Weights of a small mixture-of-experts language model, trained from scratch on English Wikipedia: a variant of Adam for the experts.
Below are experts of layer 7 (counted from 0) of a mixture-of-experts language model. Rows are named router (the router's row for the expert), up (a neuron's input weights, with its number), down (a neuron's output weights, with its number) and show model dimensions 80-119. Each number is 500 + 50 x the weight over its row's rms, rounded and kept within 0 to 999. Numbers have three digits each.
Before each expert's rows: a language model's description of what the expert responds to; "mostly gets" lists some tokens that are sent to it at least half of the time. This comes from a sample of Wikipedia text that the model never trained on.

# expert 12
Description: Initial name pieces. First capital letter or syllable of South Asian, Arabic and other non-English names, like B in Baghdad, Sh in Shiva, Kh.
mostly gets: " Kab", " Abd", " Kh", "-I", " Bh", " Y"
router:409466506549498476602508480512487498439464459536537568523531537414471405547434469502499470430540536553453535539504484453
up0:477529459430570517522510498630509535520462522471409537444553507493499497471458584462475441502553399523438566519542495528
down0:524416511476432511475493448471506424494490473525474521433481508525457520467518479528512496464524553486442424426468488551
up1:509499548461443457502514602503388512418464451513529510552447508501481472560535551427500551515496565442556467535516461482
down1:492479512530523485464437480458525553575514553553475556492491558506535522402465495472353542460527482508453428463463542497
up2:499505470505463513533587539469545497398445507567542516598511556481542552473474406487494496432603609522552405481529516511
down2:570555453533604521420528445483556510641526569477436410452502490609452540486526468510445454570405500460512552505490559492
up3:521473588521431537570458551577526471467492445470526595543499578470420451492579495435502398477482468488573501434485495576
down3:505440437420490528527524411465498594447444459567485542535581493503459477435417515486568506448459465390433499479496472481

# expert 56
Description: Word-initial letters. Single first letters or onsets of split words, mostly s, S, W, T, V, such as s|aloons, S|mith, -S|eptember, t|ph.
mostly gets: "-s", "Th", " wh", " s", "-w", " Wh"
router:444457505551519416458491554513562551500571531396506521466545438460626572526424569488536455473478461442609543545468570461
up0:509530477582505528582622571517464512454557441486517438424547509588510528518470566445502566466486511555507536595497458484
down0:510533550429516471556583535443451373482413540490429475565485545487494526485537502620420459535537500516483455399518466447
up1:537543600448486482441493536553436502500503491503526505489391548487517478513526444544502570513485560432445541502441446460
down1:464443447522598489577551543434528497551478478625539562523507577616612477524486504439348491449546474436485458590520527481
up2:452525484464516469553546542476544521470504548504533489606477500503527547569408413452504490423544484523543432516562565526
down2:535511514588544542548544470446503408624514502454473401507423506507486514566491535469421489497469492466452518512518572457
up3:575484560480487515607423477552493566578557434519510602457486606503494451431518542547514469481504552507556482443568499585
down3:482487557502462531546523385566538504526567506593493581412510538548480494554481462521515557491500492447488493447527486494

# expert 25
Description: Music genre words. Genre nouns in band and artist descriptions, especially "rock" after pop, glam or British; also metal, folk, jazz, comedy, science.
mostly gets: " science", " comedy", " music", " activist", " sports", " tennis"
router:542437443527473473477494466367387499577550525499437475434522500490465457523424444525487540529465495532548531561564445467
up0:520558466488560539574511517539485566543540496431486548432568521530495548534476568539445425480440487562442480583580505465
down0:503516563441532573502554425477498502459442465506467497547520653509411563425570524572418513532550495593480473482419529526
up1:574505582459462567475466550523516448438459432427542425519501520559513549570442452466517520556489545475486481549426477458
down1:430549435514519571574500534474497537578528486476539470479522607578604533425505574461373454505458455499463504537427419515
up2:548492447526455518551464583513508528443433549493586548641463548464525575516386392497508496456608488491509437494609487504
down2:498522493470539500427487510505471398564483553391439442492491513525578565542484453460552398516456471499475547507461521555
up3:550483572507396477580478456460399492497512445531502503508520511529458442372516550437506428527479478488514508524561481543
down3:489530489542449504450481441447536551465501541575524513452413476445457516514442463504455434597543446476530431491439506474

# expert 27
Description: Participles before prepositions. Adjectives and past participles after be/is/are that take a preposition, such as able to, involved in, associated with, related to.
mostly gets: " able", " associated", " did", " involved", " unable", " referred"
router:472441439437501463471525447469559436520545537460531416400492506475416526506474475472497580527596512550567512426486459419
up0:498564534536541542561546481439525535525543545465420578421496586490435505451386530576456501485454482502515525593649458464
down0:497428482474548418576542438459486422556440520531475460517423553540490442445515462583442569559549525500455551486504484502
up1:462548503441440438462579511488462461424474527488482501518465499531519469529444483399533517567420526477570499488444478437
down1:465456497552549582463483450449454491499504503518516635610478594492575453533502523418349481390500525557426490472448390462
up2:494473468438465512539518525443576486513413481485579492601457493463533577477439413472511470527647522513503499496584544453
down2:471488554478501526468506542490490414567459520457523553520536563472496542480500560525539514570451598529448494548446444446
up3:528493535493398466591457512515465591534556535529578549515522535485487437486516558484524519500541576529595484510513485532
down3:503506520436439482535502359569515525452501501440465525390503446580455536526431441507518519571577573373471490493519575520

# expert 38
Description: List and infobox descriptors. Occupation and category words in name lists and infobox or taxobox fields, such as American basketball player, footballer, Phylum, Date of birth.
mostly gets: " Phylum", " Animalia", " Insecta", " Spouse", " Arthropoda", "disambiguation"
router:564431504564471519521526478497488530535587521541514403528432535430508465447550481558512421486488509523604524516604537456
up0:497541458471490555534543519496499518527558576487468483424481509538467525479401578416481538442499450584478527536582516450
down0:510508540426508578544478496514496465461586496450457539556490540520436482481487554457497573480534521596402471397502610510
up1:561561543466471482388496613504499439439506446570516535548464525478546538528536448422527523596484499413526496486468463456
down1:442493509492535397532505497511503524488521442523445565550546565602624514443527508515316521501544516481481509494445444497
up2:531460427474480487551551492453560534425517538470505552556469518454603585562409405492496591494632516505520479472565482508
down2:557540521449535478461486502516478540543515505463485493522503559526552601543513552400502497549452529571455533500555580465
up3:529522598546402488589379461522472508444526527496573515524508537451519454430476595443509400518472419396548414500522491550
down3:488430522535503559575527447567485491392462516550529537559501517492511510490435485537423490511524481471527491515389449582

# expert 63
Description: Commas in lists. Commas, often with closing brackets or quotes, ending names and places in lists, such as Isle of Wight, United Kingdom, Hampson, 1909.
mostly gets: "',", "\",", "}\\", " ,", "\"),", ".),"
router:568463488591469536516409494478512544456504495417417529531505515558552464425537534448502560437447461418487544397469458438
up0:534588605501508534451502475501536561489500515472413552385504530520391529396444481458475516419462479563431583547504512421
down0:501503564432469522560562410459507489446498478465464475458476499483573562516501509485427458528474514561485469375505586518
up1:512442520521411503456454548475545529475478449544502505457478546540476537549458464509494456539501564494571484537463419437
down1:420500546493583449513530457451556487536457470530507531497421522524588521488495594580467527407488547525436393525478518569
up2:484534460454469509525494478520581454445451489482556553542442466511506489505447425481475505440522484546447453454547524482
down2:531532518436493557428496442490522489558486494473412500494453562487535573524460527502443485576463594471485439564493559433
up3:519520572494416448530380516515481554435533470504526657491483522555524440393497570414516546550528458473557428456586521539
down3:470445503497376460507539483526450565419499567525454540392459529490560504518477457461563549499501472468463503474488503566

# expert 43
Description: Column separators and periods. Pipes and semicolons between table header cells such as "Result | Rank" and dash-filled rows; also sentence-ending periods before a new sentence.
mostly gets: " —;", "     ", "\".", "}{", "};", " Const"
router:560480597520503499497573527448518456408494535525468407465533436436550456546483458468518432391466554517446557448453452532
up0:486603470442499543493513488555484495491481559417479537413478474505409444452468528496502569468526510485510506568579454451
down0:493512633465458566502431424456556515375490417495427494561425489494455492421496497504424484551482574475420444376488508521
up1:494559558448439519478416605573480486471438446544517531446454486521491450585502422418498493510463467411502524485495476431
down1:479478503485540456501472475446543501537551469581474527567511560549599457485493480507330471440554489498481446503455522503
up2:523586505540450550540540514473500491508380467546550502558445510510510566538438502457498545474607440495490445438510495491
down2:504503512474497571435589507465412450536597514407522477431531507507507514544515534506568477509478577542461548479465515509
up3:504471614515462466610419477541479563519523532540530590476562498532495433389534564473488435464528504523544433453476552565
down3:556512520442437532525498467537370498474424504628432593492460527496407491506489543532515504471432523485472463523506487576

# expert 58
Description: Mid-word technical stems. Word-initial or inner fragments of scientific and medical Latinate words, such as tra in trauma, ul in undulatum, sens, inhib.
mostly gets: " sens", " tra", " inhib", " tum", " quant", " creat"
router:441547453486541415467448508566460477575427489525519505563471500607489456445538479453503528448484506516502429440442430528
up0:514532482480478541596504482477579471458548513450442384458525449525443427443461590414489521457458507593449475524564503465
down0:538510548515447571481611476510525422472510505556514504570534514588507456493516537442429516588543508523364518457522479465
up1:512530511416476542481517585531439470476513436555477419510414494477545494497529467479526476489497535424566453525449468543
down1:477525481524468519536499429431473553574602423584538569551509547505593406439479505555331464453549479491514439414455468484
up2:520455517510501540524546525482560582469456547448631443607459512475559514492528487488479570483565542557484546520501511563
down2:544451495458559513504523467503463432586461549468509465448529491481614547523454496473557446499547482503419595498456586495
up3:540496568532413485578407528566484532409573515430579497516449479508429518487485579459475465560496495528521512471466484493
down3:520464526522391505517507430575449528413463521540474518452538543512480517525406540417485528581515518477474499502504395488

# expert 24
Description: Clause-joining punctuation. Commas after introductory phrases like Built in 1871, and and, but, although linking clauses or coordinated descriptions.
mostly gets: " but", " Although", "Although", " •", " Though"
router:493632558489422479578416492509477473460504404479514577426418484488520494481541548506475586559539454447496499459507460589
up0:504530512512479505569511510545509515501491561541463549443497529539469527378473527501459596396512573529428481477611447472
down0:506526569430485499616497492517445493449396468537447472516429507472505531401486501509332544543519480475449509442477530526
up1:542566502469448433589486513494504430322476480569482499524416487496469540509462465503510540555474584392501417559423467506
down1:466485470519574471572528512471434557479474553560399497533477596535607425451517482509370525480531453445425455547469571538
up2:527535486396481450513533544472524405439501523537588513532474521462522594484471466487501528535571468517477461521555550530
down2:536546529486530516483564470520534440601474566463529461392458480513535497460446511462530447510466621493449544505400545484
up3:548478609524388489589448473494478601420527485509509602461539515491478475417481498430522483498548506499488521430586544584
down3:528469590484382490529524458559457537462423603574483577375465470485492502408475453524480505538529440492445510470460458567

# expert 15
Description: Romance-language word pieces. Word pieces and short stems inside French, Italian, Spanish and Latin words and names, such as conten-u, Nou-velles, San, Saint.
mostly gets: " Te", "ο", " Po", " Pere", " Univers", " Aqu"
router:448508499480494486455422539476471462462572536460534612461504398538457469427540503386493577470512552524479513570401456544
up0:484607509489586519556496507493572551592471507461482522455560556563459550522422445511475534449556503523514550577549532501
down0:503494594487611500557530505453481386460499520504483464581478506474414484495506482446470553578473481558549378417547485505
up1:527463533427424549451524448559480454430512550504543523489504518525522466491522542514525491532570501486449513585423473501
down1:521502514503595477531551470388495540516492519594434548434426502541571438448533507510279452476511541525445464416532446513
up2:491465516510480507528435504553454530432472500434521494581456528471544548505470398475504557577549532535547475495544494464
down2:538523462459572535477500397534548455528556449441498434514520515615519558508541545505474427560442537563443579482558522469
up3:489528549531431461520469576602520541512558502507552541495487591527462429403501484405502528510461547538634471449515471474
down3:529536580509493515593433487581471508505446487577502532433532538509533357442410509472443518555485441498509512469497468447

# expert 34
Description: Passive participles. Past participles and particles after be, is or was in passive constructions, such as done, told, determined, obtained, provided that.
mostly gets: " done", " told", " shall", " taken", " drawn", " those"
router:431516415479507467550483442516402473558516534453484446543530493469603457469489581486478527488521516583527477463422447493
up0:491591471454518486578530466541485544494460525418469516489475470500433483466464477431507495419506381468397511527531503483
down0:492428525458482504474485410417485448557436520537446588479500466530454517405496432501411505552527578488466501420462500526
up1:579546543474445484497471602500464522444432495559550435578396499527514620478495453456532488548530469476433529545518402466
down1:447528475575586481559483452498504498620583488497450508481531530471567509499536508422322523460557554488488525481553406529
up2:456478479565458471575493581518594497423417539476520521685449494459526518558468386507484547478599437519468456488514544530
down2:552562531509520537490487502527521461618504424355508489535558447520616503441500567482497482495508537561454526499461484470
up3:416483665555444524512446525551414578517546524548497598504525530526503469458535557485521424522447520443515483458496509584
down3:463465559520404525506512422527493563480440429605478549472533510516522468535438514496421480599507547442500431435495480575

# expert 21
Description: Table cell separators. Pipe separators between numeric table cells and semicolons in long lists, as in climate tables, race results and chess move lists.
mostly gets: " colors", " Os", " Safe", " Density"
router:554539489529488556464545538460549449496555550518435477519472614489599447549525480436508418556459510619494514507503589592
up0:529582505496535572531520495512511524490530586428443548435528588496404470495451478459481554453512374556533506542590499515
down0:527518547472500583527535426470525424444424461527557528483479468567498550479468508553460509540633494483408386443423460546
up1:495466476478438492427463479531419521470446458553536461427420456541515444520475501552506564568582521463530527483445524437
down1:445537439616547464555462462476494595540515404548551514517501559511547499497516536602337542515577450480493479459542457551
up2:547473502509555516588546479468575536421429564462521543578469510487521520512470446500488508503593467560493423522534468461
down2:566538553462543585434585438510496430603500532529524480460553509635532587541452582453547466572476483455412486415462527463
up3:537516570535391476530407497600478478521566491475490598533461554489540484440465640378518463485496543489556480433541487571
down3:493431480481394524550520493487504443513428559529471484481541460485554549552441453493518488567501414465544454442487505539

# expert 55
Description: List bullet hyphens. Line-initial hyphens starting infobox lists, especially taxonomy fields (Genus, Species, Authority, Binomial name) and coordinate or office entries.
mostly gets: "-", "}\n", "$\n\n"
router:536500450415483569538517522457463526393558471500444436450540584469510589499481478564542475449505486456461553420526434497
up0:475649540478472536573450518564499535492547478500425532458560486494452499430451583479497469471466436550494521521608494522
down0:406469554413641481511512495444503429413423503566440569516542485482459499451471471532397494547504538557565512473482509503
up1:527542502500465518451485587560526477418446446521478519516523535518533458537501459465521480495486551486517513522543434444
down1:450465426626585494534453574493508543519520526508470505515564539556534425440595488562412490473657523505462448498501527438
up2:502513487501499528511533513477553453493457490493612500607423432543548526500437448544473622473627498480468497457550544541
down2:583530481528553531439602557536432409565509529444539481557487522626480555525467531481503525560478475525411630440459532457
up3:552441553484491539523454464473489627485584487562486560516554604481535475407445530385516452470507468553568419458563495634
down3:580493542459484467471590442565423471425473541575485610423431510534397448487458452498423554610480469462552506479545500535